From a checkpoint of a small mixture-of-experts model trained on Wikipedia.
Size: 14 layers, width 320, vocabulary 21904.
Experts: 16 experts in each of 14 layers, 96 SwiGLU neurons an expert, 3 picks a token, a softmax router, a shared expert of 128 neurons.
Training: a variant of Adam for the experts, 338M tokens.
Below are experts of layer 4 (counted from 0) of a mixture-of-experts language model. Rows are named router (the router's row for the expert), gate (a neuron's input weights, with its number), up (a neuron's input weights, with its number), down (a neuron's output weights, with its number) and show model dimensions 0-63. Each number is 128 + 24 x the weight over its row's rms, rounded and kept within 0 to 255. Numbers have three digits each.
Before each expert's rows: a language model's description of what the expert responds to. This comes from a sample of Wikipedia text that the model never trained on.

# expert 13
It responds to: Line breaks in lists. Line breaks ending list items, proofs and scientific or species text, plus table cell pipes and sentence-final periods.
router:153139137119125088159171122106160138120138129121157107116112110097113122161089150130136153175123076143150153193122131121085127151096081138111096132109078139152116130128108070149141086149101110
gate11:124125153169108137167124108144155169138117120041068110117113107165141103139101155163140108132145114102146118154117137120075116098098092162133126104131145121133109121107114129140108140138156161
up11:160141163132158161142168154130124099144080178136129112113110117112144151085148131117148161120124109139140147107126130124139148139088145101128106100105135144107178132123112112121133097152142188
down11:109130163116106118130147141117132106129162097154113140158113130096161092109133111101145187143113113124147105113129095112096145080108137145110157153115147160139120140154116080116118154117172146
gate12:113107069136076096144193135107142119164132118106158131095123186077109145131154129135100151146131122105163121099172127113120123147122082130120110092106088119148180078139113129142150129134098098
up12:119177100121150164149166120128121069135115131116111101133118173121092113114147136177126148155136111126130143140094105119116149138136092088096111143128138111112109127126116171200158144124134125
down12:107132140127059150121108151124144166149151086141117112118069106131154093108124119151178120113124150112165099103112126134163159124143064152131172155145162093151106079107155135088156118102109111
gate13:135128159113117143129149124129088124129111134188115145131088145136142110114162135106116116124138095093120125114154139126114143134123072095190140139079150130121103149149095085159129107143133155
up13:155126115169116119130128121179114168131119103122120161095124135095157110115140150129147152177134121127114121182104132133075143070099130176133136190120127131139101107097110102135143085104163129
down13:144136109089145089098133109134095163110148142147122140116121083111156107119151090155146072133114122147089123132094123149119088139163118157134147115117140143130178132120054168140173123114134125
gate14:098161101126128121069141171130081104122120134130127110117195133102128080110117119135116133148116099147148114143157125103091126110127120160115161150159158130121121105158140100140111141106154133
up14:159134134136092144129101110098138114128119107154139134147102133118152094111158146141135115105110119124138137146162116163121135106126101140120080103149096160147128110146120129105153142151105141
down14:132125130097118117136140121125115125067104082096124089095151116154153200104155167138107090114178152155110140098120109105110169183152116114115089114118143110106156175126140073152150149160181143
gate15:134137062186106151152118129128157154150124154161075147167105105145121157126116137154111137118163112117137113135094092108109134116145148100093162136141172149127145115142110114163116092135096141
up15:126171133125116170117125121146106115139150159133130105127137110110118131154116147113144135117127100121156135165107116147146083111125105091097131129077104147158139087129178126124129088124120056
down15:131164102098115145163099136124149090139115125138142155133130086126109131099097108142080142129128103165128084121119097144132128143123087138129132119122125177137139124129154170163140162160110105
gate16:137153128101110096150136139155137137134112107136140170106154149113101123139111137162118124104126124139116165129128135071155120123149160190147122128148106125113137141151126117129122159162130105
up16:113122158166167140101102146083132134113146129136123144132116095126132094120139123133114174094131102110221111108117114207129101135103097128139158134138118146155112112139138093157137108104121226
down16:134115123126099138151108162149175111086112132104124107149122133114102137138102144138127107129125140145112145112101120133163119128144161180139085135143180134137110147129118101136101186142142126
gate17:135147148152148154126074183105132124150113174121111066123108146112162167093129158126171139115155127112160134144104143112122134095146121162108149098111140130112092089119121100111164169141079123
up17:113090105100173118157118115150123155137138125147101165137126154146140092126124084090150106138084120131098120134130134146165085137092084115153125123112177163167126116131133116097113098125183169
down17:126107151085152086148138098094139111102119155122116153129139143099147109078146132103170146113089143143106104084176128120153097138153114119130115147154098137163119157116148109123111119152130117
gate18:104149087163138117113117126163122127107107128122089121115138128135150162129172158127145111141108113118118120151153132118107140141143102138134170167166119102092158132116122035160133082139113156
up18:141150127106119119129119137095130128140155112136139117137099099147109114140099124117130125165124106127155151133129129102118136130110105088117087102116110150162136139124143181129150136137145098
down18:159121109174114131122143145091132094165128088136150145121118114104147100134100103099129142129170114137150102107118135099136153095088120098070134119106133121090132119141085086140118143110122097
gate19:142112123091145106130145133148128146104142108166115145125091126134180138120148119120126118200148175126119125088103139091150144194181155133146125149145100115123125132107115126121121148147163094
up19:123128138174117082114112129155167153146164139112142136149092112128137155125088139123170073180119174144122093107074106089109128131187122162119098149129099095125129102127151121085142156120141101
down19:110102164166184151133125116110134175144157123121100150102145149138139131146140146123113125133145172128128148122087101085132157117132131149120120151131146117110111104113128083116108112104131128
gate20:147171155117136094117174189141111175142140064101140122129097113124169149164096144133135111143130130135134144164136158108094136131107129095144074114085093145139127137164156107091125118109103132
up20:140076138118125131087122131126157128107102184159119160100129111116118132129119076089145142113151127122140138115111104134168117142159127168075167113163169112138118099119132127157102122170145124
down20:125143159081130137113188161143137139138154159111141132124140071106170120127073091125128146145100154131146115115126115148134140109191105147089127138119158125164126088106094107136128166118133138
gate21:111123135107106147121163121128108087162188124135141105132121143131166099137087113162124131115124112117115130157168142130081127113148108128088108106131157177088107096122085111113147117143139139
up21:082120077105142105145115150116151109093158108122154149125142113142112115125139136177138124084153133112124159131135112161111123107160081131124136124114147120119120101139119113120133135080136124
down21:080081113140123135171081105154122108163147145110161138106147118101107120120136122140140160123137136111112116163164119117122121086140125144105098139074137099122170168134121152126172064144155125
gate22:141157142126130115158088109096135138136139152127098131132133169065119127124139170165111134125144094150100136141131126158142125146079118139150106116165109102144128123137143104147127140115140133
up22:136080112098118157099098156151142160101121113117115129128129095166098160104149146146138093139164134117096140107092158126154135170122173090155123125181124142097132143121135171134134173141162092
down22:153124127118087089137109161097121163160147136121077120138174165101148136087084108143119095143096113126135128126121146106136136133142098118100098133185124152107115102159146122174108092118124156
gate23:170160144140138074152110108101137115117131135112138142165143105112166132139143147161117165113116085128115082129154121142127117112117122138119104223142085138154084087113128112155135123082164083
up23:145170124119153118123133094121131103120079147138087129121156122135102109125083129117124148137133115128124099114140118163130102113140090120167078159156105151127132104149175139168141140120139119
down23:137143098156136127074099124094107156130163083126108122088112104118096126143182136113137113143137122119144143126071174130115123121139098147127150124123160110107144134100147132143148139176173155
gate24:123141104124141161069152115112128124116063148136131114082154123119097112111086111094101097113148147132152125172113145096132119121175100125129116092138154127129155111124111115133180108136116130
up24:137124093094170129127139139084120104128134149086139132155156127109103143125126132156090139141142128124127132185082093125114120131130131134154154121138151133111139145139128113133136126101129143
down24:115146114131172122143106123152133135114124135133114090093099117151120133133133088166153141122104118132119129120166178108137149113110152183130129098151157096106099122131105149123110099139124121
gate25:131133115144113107126146108114109130099078076139124105143130122124096128125139135096153148160121126133155144128168076091070138132106132163109131127083114115146144148097131124130105117139087141
up25:109112125115146157096140113150197111134138167129131124118091139121143136144145096139131125118122097136105165122101147136173149154151134100101146102173141163071099154145114175108127104102140115
down25:161159119107161149132139119163145116105127105130123125127125142121136155138160115166115119128120115106111134113123142144122127137150142127127108127190116144107125143129111082122099150178160129
gate26:153129120114112110120141133117131119150109159127140111137124149127144136148134138128090119071144122088130129096145116161069116148133083166137136125169147118118185126161133147145104160147141135
up26:121129124123187103129143174122185157117176098132111144112116178162152189130165138124139079109180107137124125143098120126175188131086135133175106150091138128121113157140138172138148118126143170
down26:117144141123127155132118122148141099157121136128121096116138143076143073125140115155126101129076112143158107147079143147169101125138060155120159173127179134145168098150128118141139180115090108
gate27:132165156123103092141110123124136129140111115134121162085125113136108087125100115155157147159144089153129135149120119065148119142127116143128133125160151117158136106155140117119111140109117119
up27:158139168112098129141123102095124165144106105124079144075165149139070093138136157151141132167120113146117129116113132127124088109134183124168124119127151131146110132147104140109144088131130156
down27:143124115151068117148103102147165147126126136133094134112098132113120111134140134123122128127097133099123099132099097100116136119190087120132106135130114109148107084125131139121160110074146136
gate28:165082123108157136092143108123152126143099141086131129118126123134123146125126130129144130063126094077139112163172133139124107123100094176131119129118130126179101112118089102162114072149140111
up28:133150189172099125138128152170095114156151149215116115127159119119156141145115147122119104127091175151129144119066150115138175108131163124137117175126105117114129106116130158133112153128088134
down28:125159127105099110131125140103125117099116110139143123119132141114131088093166203170143120156133104133133116129092109065122109152147105124091143118139126112108118116119134123113099169064123162
gate29:124121120146146150123079128126151153157136077128173155138106121100136115133181131128149172109164107142135133156122133125075119113135118134099155135119128094147121099153164126182123140144088142
up29:159109149159091102134137115173110116120185150162126156135109147163128145125113107141118144185126143121115138148152151135089127124133162099130160119117110164080103105098056128106136112096146138
down29:131070166128122134146134101148151109092099155115143109110149151134109122126152117141099115121074091123150141113123085100174109116094127128126145089160164126137146101117109121192137113115148146
gate30:105135085145175121078136042108161088120133086132147136129137118110139128133152182131109106094111114135129150136066120092171149097159112129144141132164096097100137094134087103124142153099096125
up30:087137077101137077132147117089124098115122166136145160150120154120105144140080124133105130118138111152143103139118150131139124118121115143166146081091114159146112144106110138171152167153158124
down30:157134169154122150149137169130144132135106085087125135096083114113143115090110052107139120164131125152144108118137131139118160121133148093105191158079132109143102104120161118165079131088153067
gate31:146109056126128087172087090171196124109115106054124152097113146107110125143130101113110152076139109152119144162178142134152144111112086156141107120166122115137121122090101138127142111154115158
up31:125139137139149118145112153141203116107121133122143116061105125159119102102098096087119136124118143144123087147144127127101117099143110129134119150141125147151152105093110128121138119120125099
down31:117139137124124152100130106097156117126142146148133158122122121144128147153097128122121146119149146102157103132182156137115201109084111133090125136103132127148110125106113121097162127136163141
gate32:131150151180125134061134163108090143137148105106119111137156155103155112104152138133119121120115161153152120139169143125110150090070114114109137183105117153142072114141143073093128130135106095
up32:118102123129143110137161117112133135145140165124136111160120149125168093151075161145111122137125104122172072168131116121088135106095144112145113150142107119143155081106148096135090118102156126
down32:095123120114163130135118135139103153066152162151135136119126127134107108147129139124111089094088138109155152165154134129120117096141167129179144088118145129117151091141101120143125112096123147

# expert 2
It responds to: Mid-word pieces, connectives. Middle or end pieces of foreign names and places, plus connectives like However, due to, such as, million: Kinderg-art-en, Hammar-by.
router:161139134111091072162117105118130112130129131132167103122117067096132129135112107144115108117127110154111156155164138125123160179148101144119132138132084114133137143101132096153138073155098112
gate11:107103124134117098152127117169134107133124145122043099096160144105117149180098137080109153147124130156119113111087103123133150135117096142138144111157126103077126136130115110149110128148132118
up11:118092104144100106153126159171103106129097140120078137130149143130118138121141157131101122142121112125128091114118108187101144117119099136152159086129145123104173172124098115161139105129138129
down11:121104085118132140092135163128143096100155127114157138138159131143111077126169146120116119174114136108135143124106162145124123106134091137110159194180148092131166134131133155095184142107116111
gate12:078168116098160217139148133120083134161113108141147105098123149135151118148100124121115114106138109108123119090146114155149128132144152132143125141125141169117127085153116155161141097140098117
up12:184085184185117090097141107098156148150133173137091147134150126135108123145144135151153124120078162155161131141146133085135125142101118135087134112125095078152110154074158120096105154145145164
down12:126141114106125128114119181122140149139137115138092097137166126072107140152101168149102138165129110132074084137130088114078109145136142146103099163122081111066136146120152099124152128092136141
gate13:127118114134120123088159131084147105091134119124105126146136118103143093125152098153117115115104154134135136168116118104095136100129127093148115101111097143126118088082099101087142155120090118
up13:118151125146107150113142128162149148154123122121148090125134116137078184124122131129144154143107113136120130132125153140117154101103128105100142108130146111131134167160160172135080122154168119
down13:120147100126125140152134104119119097113158117140094140148147115098133140118125100180122106132152134125154108135142123141096102117096082111134072128152114133129125145105141124111145151155126145
gate14:170112128109110118135105134075114099145084118117118152104124150093127139128122138203098126126144135132128117124138123131164111112114143126132151145104158113095135187142097152121123090152147073
up14:099126122129163140138090116138119109156173138132123065127157143128158098130115142093136096131146150074144115092115087142144117126104103109157106080139105126103114096121169123108105139137081110
down14:161151163108079162162106142124166137127136113144153141149141144137131093130084092143163090121111123098140114136105122120116135141131116117151139084112130157153119199158130129137135164134125109
gate15:127103159134146107112120099100129122134129158118118156113110091144185141116099131130152117111113139132091147127149132138128155115104126144143131164122112131105080108103142129144139150153137133
up15:155195069122106142129146142141136108098123110126118094140133142135073111105129128125158126134122140134089107128103135159126122136147119158143137112121150104168149162122111099101117103083136117
down15:078157147135144133142080162143135140132118129151146133103101121106159185112083126115111116138112127151110142116153122146119122165133133154129158096120099164111110110134107132133140101162137153
gate16:150130099124154189120163092103166168088133092111123125112044117099114127150139140102129127111149137136111126091128197147084163111085109128137097106153112112103107136123088096150147118134103179
up16:130092134099150126164136121116150174125105124135092155102076112145123062117122120156107117095138146132124123179157200163111123132059107090137137098166084137110106166097094105154163102127148162
down16:074099096140136091121074166134138129107119145138129125087118131133139109114154173089101140129143137125160144088112115145127106126126116131136146093103151102128158119133162158135077096103134111
gate17:113129144163147106127128140136120140110133119110127100118127128085119122133130125155159130141157144118076142121129123107097134112152130131145096152159136127157127133174108107125137127155116117
up17:155144136110093156104109117117128157135120143123146074140110130103144140103103180157141085133172160105146079106161145140124143123108158107156128119101116141174109109134109147098096113142158149
down17:160143080185161139136136102130126133174146132123137096125081148145126119119166064099150127144128147143105150120101126127127149135157151087153084096118104128137171173151143118100133127147134107
gate18:098143123097161157143112131093126134132135161143090143121149148127122132124132164105123116108077090113101156097119101156103143166107140114163144110187087146122158102102101117117156115140145059
up18:124108098154148075063112104133176108130159110119118104097104125129149127149087110094092123143140132155150155148117099106123125119076175146116140118145163115137152158137123127125126142130103122
down18:144111133108143060129103170141127141144138154147127111072146139154164137106124155101122084116126141135070138106112145103106112159172089172132115089124136118124094122138117144114103096101133119
gate19:141090141121097120137144119096111115160177123131128089146103150104093141186145147187092087134146156108107168114125161110119129194151136122135100135078127114181116158129122127099094084135163137
up19:128151161119113073115135167121134106102130105130134115101153173119153181109143116081121114109114110187090120111156076133112165083109133134125155137137139124115119111098143140130085130092131096
down19:163146137072158121110125116134140086137087149128138157106139136116125169197125174089122159105104122124125119133157103147144065136118113092107144119099104120144123130185076148153127152125143072
gate20:081124104121138101106128104141172110120121164163158103122088131118139172105104123128143132100202152136139103125132160132075096150049126121129090114110142144120111131120124117112148147120128077
up20:143126128101136161113122070139171125123134151194166137080138148118141141143127158122084147093121136122145065121123122132117071133095140149143080116086136153120128119165126135139135129151095096
down20:179138099117128152150135125111111121140121167147120150124144078105138137126074184134138122159062121152124141156128152100136105150133116152089148140145124148135098059173077121122094117149101105
gate21:096131147131117084142102142120134115177142119107142156125150157084130131132138117158132153141185164143105142098135137107152132099156157127105154136121093135127141133118096110156148131121091119
up21:127162133176115155133153094105109098117134164144160173151168122111132071110117124165124131114144138124117144119152146104115154123144130165132144124102137129144097131117096135103129132129124159
down21:127148154146127132155141123127139107143097110157128110129148116136129090096120106120134086113126147134149155136150161114135129124164095150105165100094152141154112151115101104132115132104177168
gate22:155144148135135104115155137086138120076136158081160160137119153097146114161102136098112110093124138095134112135156151127157141124150133070137104153135119125163121133129112107148137131127114115
up22:101134096090120093076125127143133119179129151120128106115096158089159171138127122108150142119124110132165146148106127148090158121154086114117124102126106140136119148136092112143150166130100084
down22:090098112153139132144098136134095129142089124119128103087124175163187114125145140112102146139147102113127136156133069141138180165101079162173125121115155119144099095179165115117146094137140149
gate23:135140118086095103147131109113108151115153100124146138122155143077117140149120123161129131131117091129125126137146112144114177114129096174151119106130108101144133086108179117117146138163152131
up23:142148123148133102107116129133109148125167128080104123099110134176105129141123113117107147125110099167126153125118158106105131167117145116118118121138146113090118155151134190116112124097118103
down23:122117118122156142140129125120140119132107174131119185111121126127143115121083153118103151160145078102096122184164158147118110155104114116126121085168097142103107176163155175126085082102105111
gate24:121097110131132182197117127093137141099143106135166146124152083090117143128124129133121084132102121153148143121146098100128145140138119147118144120120048119085136080162104141124129107150118132
up24:112132118104118125156136133142190063126119148089139119126103109122165098145141076066135142143120108105159130145114121156172116102089090123133099095185102116109135136187086143095106154137086119
down24:132112098098142116155123136141153138110112131086113119108177120119095136133109136128092096133162129132095180137113111169112119144160162109124147127146088082161152122154181111131100118129143122
gate25:148132128125148119124118102193145135133155141118119101163117152137136143137137107131145133117147136117120090117119123120102129128142126152105140113128144128111105135127128094073104108128151081
up25:143094135128078130135091127126140119185098108109136101124125123129156111125141099100136150098083114140103091144125136151145116141143156110125113163097112145103123121139098137172176120122094116
down25:094126158131166134114105124112115099125034124128181133151103133115129129148171115147150124097139154075138127135186091144179135093137138137112138102087129140128146110127123123153122116145124146
gate26:138129112155171124167124144169116123144121135129099158096137130112141140120138128160091124090117140112134109136152165106141136113128159117133129109151113133161110135094126125164144080117155142
up26:143122063152133113169083162118159200128109133063135119137136164157112119126122147091133142132100124163120146119111157128106123140108158146126141118127102096126101115098131164142105130127145136
down26:121121138123098124116139127179125122132200084145093112131171173102115100126147148102149088095127109090141157117077098097085140102177104137125131125131129112117102078133124113129123135088097136
gate27:162129143159152084150154100123134146120118094093118147100130122123136127151116108135132146143134142138114195140145142112116131114110113103102115147141131106101161126130134168128123111104159144
up27:174121152141115080167143139123127165106106106101081149117147112100083157121115121140087099144108111127098171079110132117099159145148083127136105158142116102093124111115172129129167093087156126
down27:155142150127144166113124115115139131140092124137158156119125136117155145158116117162124182151096139125103143155134102107085105152146170138148076170126090140088138119128175133099123106135115146
gate28:103179090119091185119145130125116161156080111143117131124149169099098172143118143166119170123116146137134112122119194105123100153131089137094150110186117174115116084165112140099105135174107107
up28:182106145154167152138136107135137131123147095108130122106101119185145122126163105112136148148166195135082140125098114090150194115117138103145148115077138046096123131090164145151098127135173151
down28:170138104147133144139124121154155149131118095122135119115145097105140126117092163117132152169123083179151099110086195125159118171152154097121120103143115156150173113135162138131084120112139079
gate29:142118112108158088116116151133137143139118133137130141140194101118124104133127146196119129158130128098170142120147120140122087095180113158136149166164166134131152079114134107124164054096138101
up29:168098122133175133111117184112141137162138127141095146124151123160131131141157110151146126142126133112140163182145132188143145116107114160138188144087136126142124146143159084130128083183112116
down29:119118155167140094166101108136116110127113103150105178121148124139171177122153124091115151116103125136121113122091099136152111110134166161124118160128112085129125127131120163126141171157183152
gate30:174146107081161165135099123165073140139138156154133137098096188085097127102139107129105074121131088104127132116160141111140156107143112165164124115109095143135127120114157147111111106158132115
up30:129159142103133132152147150139140105113155137101101163124102087113125145123109107120125124099125109105103137187122125135162130125080116113132125134164132154162108116174143085146156138142102100
down30:091152155128129128142094152098117109219144128156169094143130120108116134114159135111082130073137118130130093151128135146140104114117104115119173105181093155101131116179143160131128131142134090
gate31:138155128096129116145157109111097083113098134144142148134113156119089148105093120178143091158134143105107114125089131145091094158104118144140125141117097121196138160126139108147082089118146146
up31:140171157126128116174144159122137072158098110144093152132112178110138118113136149164178096154084139114097131111090154111137131094160145134124184113145110093149128134106124122177109120142158140
down31:111132165135093108116146116101130135155131129135113096140081069121136126085126156129103156115152104083187131114111154116133156101134095123111154121141142110134167147164118134174158126125120135
gate32:117130140130121112125192141096126135173127139114150131150167167118154126150089114145129112144141105083136117097139127114104099184099138133135145071129132158122150097123131120156115098118112096
up32:138139115083138136111132124083147124113153127162099199127113116092121088147118117161109117116077142139136125058120128100138135127087128099119135123198132106149166140150116110170207120129100147
down32:123127117156129138100148138179109116173125103110127106069148127124140117112134160135165117098108107138101101132180103126122118134110116142147135143146131153135084136105132111154100131128086125

# expert 3
It responds to: Infobox lines and units. Line breaks after infobox headings like General information, plus numbers in units, coordinates and ages, such as ′, (19 km), aged 61–62.
router:158115098063110072147170105126134124141136106097112118112075137118120146171146125148124144146109122151128143132150150111121142156136117110090092163148082132171121125135106099133104078130122115
gate11:098139121122177185097136129130141130154130159142192104153133181115110085152129114176078147123123121136111111089145141127123154141116096156153137159125103104123118090187094127156126156134099149
up11:165139174159148077125122135118117091132130156108147137097127127090088151140120101182135118138148153137138188099119137098137142155134104120158130111127141080127071146172141131102132122098115129
down11:141141132153099089121118116130167123106098105150189126112155133121077131134145107116114078103150131114126142130111139160157140230101122118117175125121132124138110097122086138148150109111076107
gate12:124136143129064105151107101142109131085143127147152125149146143132125126166142098128181111168098115113140105172100136131155125112181130156120163125113119158112128113138107125149148146116106128
up12:138154144119180122127133128116142123138144126159108094112133092127076144115135106156118100114169133142133160091113108133144110170101141082165120107153108123154131126160152094133083117150114112
down12:133113127160132093134102120142119170160111078145082180091127137126127136145121165152149141119081138148124163134172159172132104113120094150123118123143152089111135114138168141141098127075142142
gate13:127084131123115123090145133130174102089157144148113116100133183118131147107107149141065107181145103148121108109128132176096120142127112108128120140158128138152148143135139162136176120114108111
up13:149123120114144148137168065114168134091151129092106133157107137129148102170139108111140152078128153095115157125203119106135130139141133130102123159087075098149102153131134101108111076116113127
down13:137121165124129119145122142161079143071108115124109132119097066119164139094149123088123117093120125118126127119128136120119152139135127148124156149104125071139111102111161152103146150110111170
gate14:134120149080109134084155108150084122100124089150132101144077128131122161140139116139096107165138129136141138125118141126129114171101147128100130128125135131166108159105146129123112128148161078
up14:121169139179144123192128127100133125154136125118125112136119101116154111112120139079198126102133113155126159116107149147117146091161104114117102140116149124136143122158122107134131134093088155
down14:127122138130131155146116161115131102124150127130085115134137104135146101123113108094140129128164141157111118150181134133120106151137130165116105166114124144121133123129123162141101141124135106
gate15:119120167166124111163131134107134121094242127092168117109132131131119157142156116123145104162114111139118093135110110134124121109103122156145115172115104116133115128153110112100111154131151107
up15:141124167123116127117121088105149134134088116121127139091114068155135102101149177146124132130151137133110151098141113109154160145135084090102112099163112145113135158111133110157116117143159110
down15:111139158140160063178125163104116130152161106167168129095141136146093105153179115111149122108134162096118146130135147179128180136147160127114127106100140151140111116146126127122100135138143124
gate16:102102091112106121152099101139124091120133164118090114144167128122139115120152130086111138140157156132170144158113123122145098163123106106123108147142160095086114104116098185138150150156110128
up16:149105126104108159113129143139124138118095134100137129091148115100134127113131150133122156136139141131139157154132139150137121126144122110124121099155156102094114119134117124146125136126131143
down16:145142128091106153094135079114139158157090119153122142147123092120132127146119155088132171130128162119149137135136133122130114175204164129121089137152134103123128192123097118108176096141101142
gate17:097171177073092122123150087129118121113109139096138153103149137069131126177107121110122132162103145120104152102124122148102141134138090143074133101140128132104128105162137162129107133131082089
up17:168126109161100152092110162116135135080143112133102103152094114143112155104123119139150132126157136145171139146118092092150141173147161136098128131099109165138190169120122096101126121162126099
down17:139111133121159157128163125155112165111124151142117151102114127108145114119141152137094123119131141111096144159172101102090151125147160110137119116136079130118149128122100159098110115137124106
gate18:181120138151104123103121135159119136143156123113104103120163159117113119096110160107104157110137152116062133122099098093119156118142095083080110098139141128110096109152166152120070109085104141
up18:155147136148122128155138074130168135116157112117119168204092105152107145115126126117167170128118109149113127110112101132135135123168143137138159141074127132135079131108123096163141127129125153
down18:086147116135152122105122089116136064128096133159126156129138122150156125159159104137140100119097132121116127126140163161156093128150151121105155149108156123117133160124170084127115127158112165
gate19:119130137134112138124141111134086151110107109147095147148137134147098103125119153139137145117182146124128120127111122154134103123174151220136143136134092134051159101139088121114151120125110087
up19:127133126135155128158149137097144101121133166135127151106141094121101087115130102129098131118127162123102117119115144153134115095180102109151149114132134067130166144107120141159125133100153138
down19:152129115145106130146179084139134157081098120163075143106124143140171153115124104097132146120074111149145097115082121096131107109143153147144123128130099164147082123119106121131103154151144119
gate20:139167129111129116137096068132098098100140148120085155139127136117110147156115072165152106100129156113144113086126133089139129164132133124168113149149164136136103086081135130109112152171127064
up20:170129102158098117146146142102133138138119121086138162122176160128167127166122109147117083149116125120157113081129119137120115156118171168118100173144118155046114132169144131124148164119107127
down20:165131156145145104137120139122150124085182149115128128166168162138124145137159125117080101136123173124095136108142092098120111107140097148146099099142106095065167137126110139129127136117106150
gate21:111110130075125110087162129153109153146115104122097054083131110121148131150135127127131140168139099099153119147107136130119115135139133169103134139115160108106153080132128174140148160111165141
up21:111135122096090114129124112124127131167130084130098098112166112116146135114133102123136160118126147091118112163118150159133120125117160164122180129080159132117174107167127166135128138115117162
down21:094153110134151130066133151122137146165142119119116109105150122125155143162115165114144125111106163153164111140084134144139154157130086126102134109094152103105141144134105091136156105132137151
gate22:120143157178138124117130108101136176139118122146091130152132112159109100157129119085149067079101112113087147127119136159109155108141119111129119123158095106091100110150127180126131121144110163
up22:115140156132144120162131126131099184124134091111139134156123109160177109125110135099108086135109135126063136167139108102132110092115117093125152115077131120128127124104109151128127134150142137
down22:108122127136126134105143143118134161144120150142137115145086087167157121112150136138117162114134149126137131095133147109136160118057097072156150118109082131165100116128120140130135139106133159
gate23:086097099128112134123110143170136105149136137142103124097160170098141118128159148161120104118113113112120138161131111156132153105115112124111147174125146129091165114156146117131122091117107144
up23:134107114121133115104148103136142168083159108173155132108148144152148142131111122109114141129103135132141110084109153106131102150156138084146138135133107139142126135117106101134140175112121117
down23:105135120177154108127093103160128121134112083142116115090143151166147123113157082130139150139151140105130112148110139132122112109099144088093074101124118085154151150137161125160161112154126096
gate24:112078167150116145129126154160101139138142120127139116150163143124129137125134106134111119144135077104107088146121123128142123154126122155137143120111118164073168117100063134097044173147110169
up24:159177090064134121102162117099133127089111114132114105110177144136128124099139121163141138173123144157149108116131131111085137107134123085087112159101129106152137151154169121145183147121166090
down24:118096109136156088125108139141143105149149131175132111112108143155100129148138138140123133120126166118136128122123157124152132123120161111130167139148135147127103141093141183080115129113170152
gate25:158132116127120130159095108074151077140135124132108091140095147101123116166153145137152122109118131135132116120141131114169134145144120145135167115095109107152113177165176141136113156192168114
up25:101175145113141119100123140125083171122115136159125155146170112154150146133101135131090136181143106138101128117124131138110134164089125180121061126095126122153151107104112126068130139135133115
down25:123099156146184141162153134146166100129169113159119151056115152137125124097111090133137123095175116137115134139115154140134133136116118155124125148163150125172154125096177135131147148107147145
gate26:117108132111130110107127099116081098110184103126107115080142109141071132188137079136113133176125116149087133123119057095091115123100112101081105135140121096150121133123128156098093106143097111
up26:144161149133117159111138139124145108143126123138150134127145099098105114122091115128130152122131061159130138117125153151139132174155128160142114130176136160073114119129105117112176148158092156
down26:152158105142133123118087106114136123121120128158154144131150098121141131114104147160082171163114119116122127120123102104112133136098090121119093125133116111109145133126130145109212128145140114
gate27:069121158066129086113145104137125084146107109060110115109099172111159123132118118119126126113110125179107121132123159113096102105165104133122118212092092093120120132119120113173126139140100128
up27:182129118160086101181169132159112168100148121143149145146113098111103119116141116129117134141148139128144120105110116125122140137098128142137140105142128128129130095111153144086138131118153107
down27:134131113113104193132130147124105164124177145124116136156115173099098160131112116177127146143138129130129101108162081102145109159124087126140154083142130129118128166092123154127163079097163144
gate28:176163135149173109139123127130117096140092096140077153100130140119066185129095117114142140165094148161156134120129128150121089110140143134124108136148116095128086140121146124118143147167136135
up28:121123101125123143118140127164125126113143144115153141136157108125167127127122149168132131099191121134138125166129137116145137160102124148172141122131140156176152098127101141132133121168125154
down28:115108103150101126114133126109116161130119150113155174129155143147169101160107089154104145149143160113122120102184124096121118112140103170153160135135154122140133103094134082141153117093185113
gate29:094120124135155105135116137129136129123128138095106110170138122146169132145204147100133070124113159119141161142124120155109153134158117109147165143139118145077107107137142117128066129117142116
up29:146117096107117108151104171151148115124159093152165154180139125153199172104134124118187113134124140121125166110095116139138144154138122101106101134121143114084140110146095084132112141117125140
down29:131143141161165118123085101155139114136137101144164133132139103161134143070122116141115097114137118150127145110140164116120131101153101086167121129136131131116116148115183142169105134113118095
gate30:101130107154132077144139146100119134124102127141098118161113076177136151147158149130124115137151138105180138110124133170146152124123098116156133129125122078135120123136125117135120112130155158
up30:115115129135139098118144151087131111151105136142131116164121085141104146127166118149101168089134128132104119099148125157131140120123129128153145121140124125136147126154137141123142134126102178
down30:119134157130143148132119111102069106132123142154097101132156148149150101154123138102127118134082131113178125078106126156102167127173135078150130147158129123073154135102125158156171156162133135
gate31:122109103148117112123133096192117128132129156129115105144119161153129142099158148140134110112124101116161109198168147149092134124129138116127136107082085157143153121130122129145091085103145124
up31:170149165144103160185122140124116113110128134143115151163146110119126107104153118143113133155142140136112140096095107136128097109138063121117122185108142127147077130093112102106138153105108128
down31:107096076135134153135090143084110113151083137099079109142122138106076137166113121110162092129125142111152128125185126139100088144124135165083156148121135087138093139135153136134123124090099132
gate32:125123159122145126128069155153153072152141072098133122097162138138165124156126144115127133156105140121152112111134136136116117122108083126101101112191124138109136120113112180142098131145127139
up32:132118115072149099158064143125161140098172138114128161153113126132085098119174160143092131109133083113116145173114086141123159145139136131159149151171093117110122139137122105155105109118137147
down32:135104113098113145118157143135109106103149153172155096122139140146120154094113105152103126138108169138135153112106065125125108146161138148140095154141133120130139151135107149136126094130152137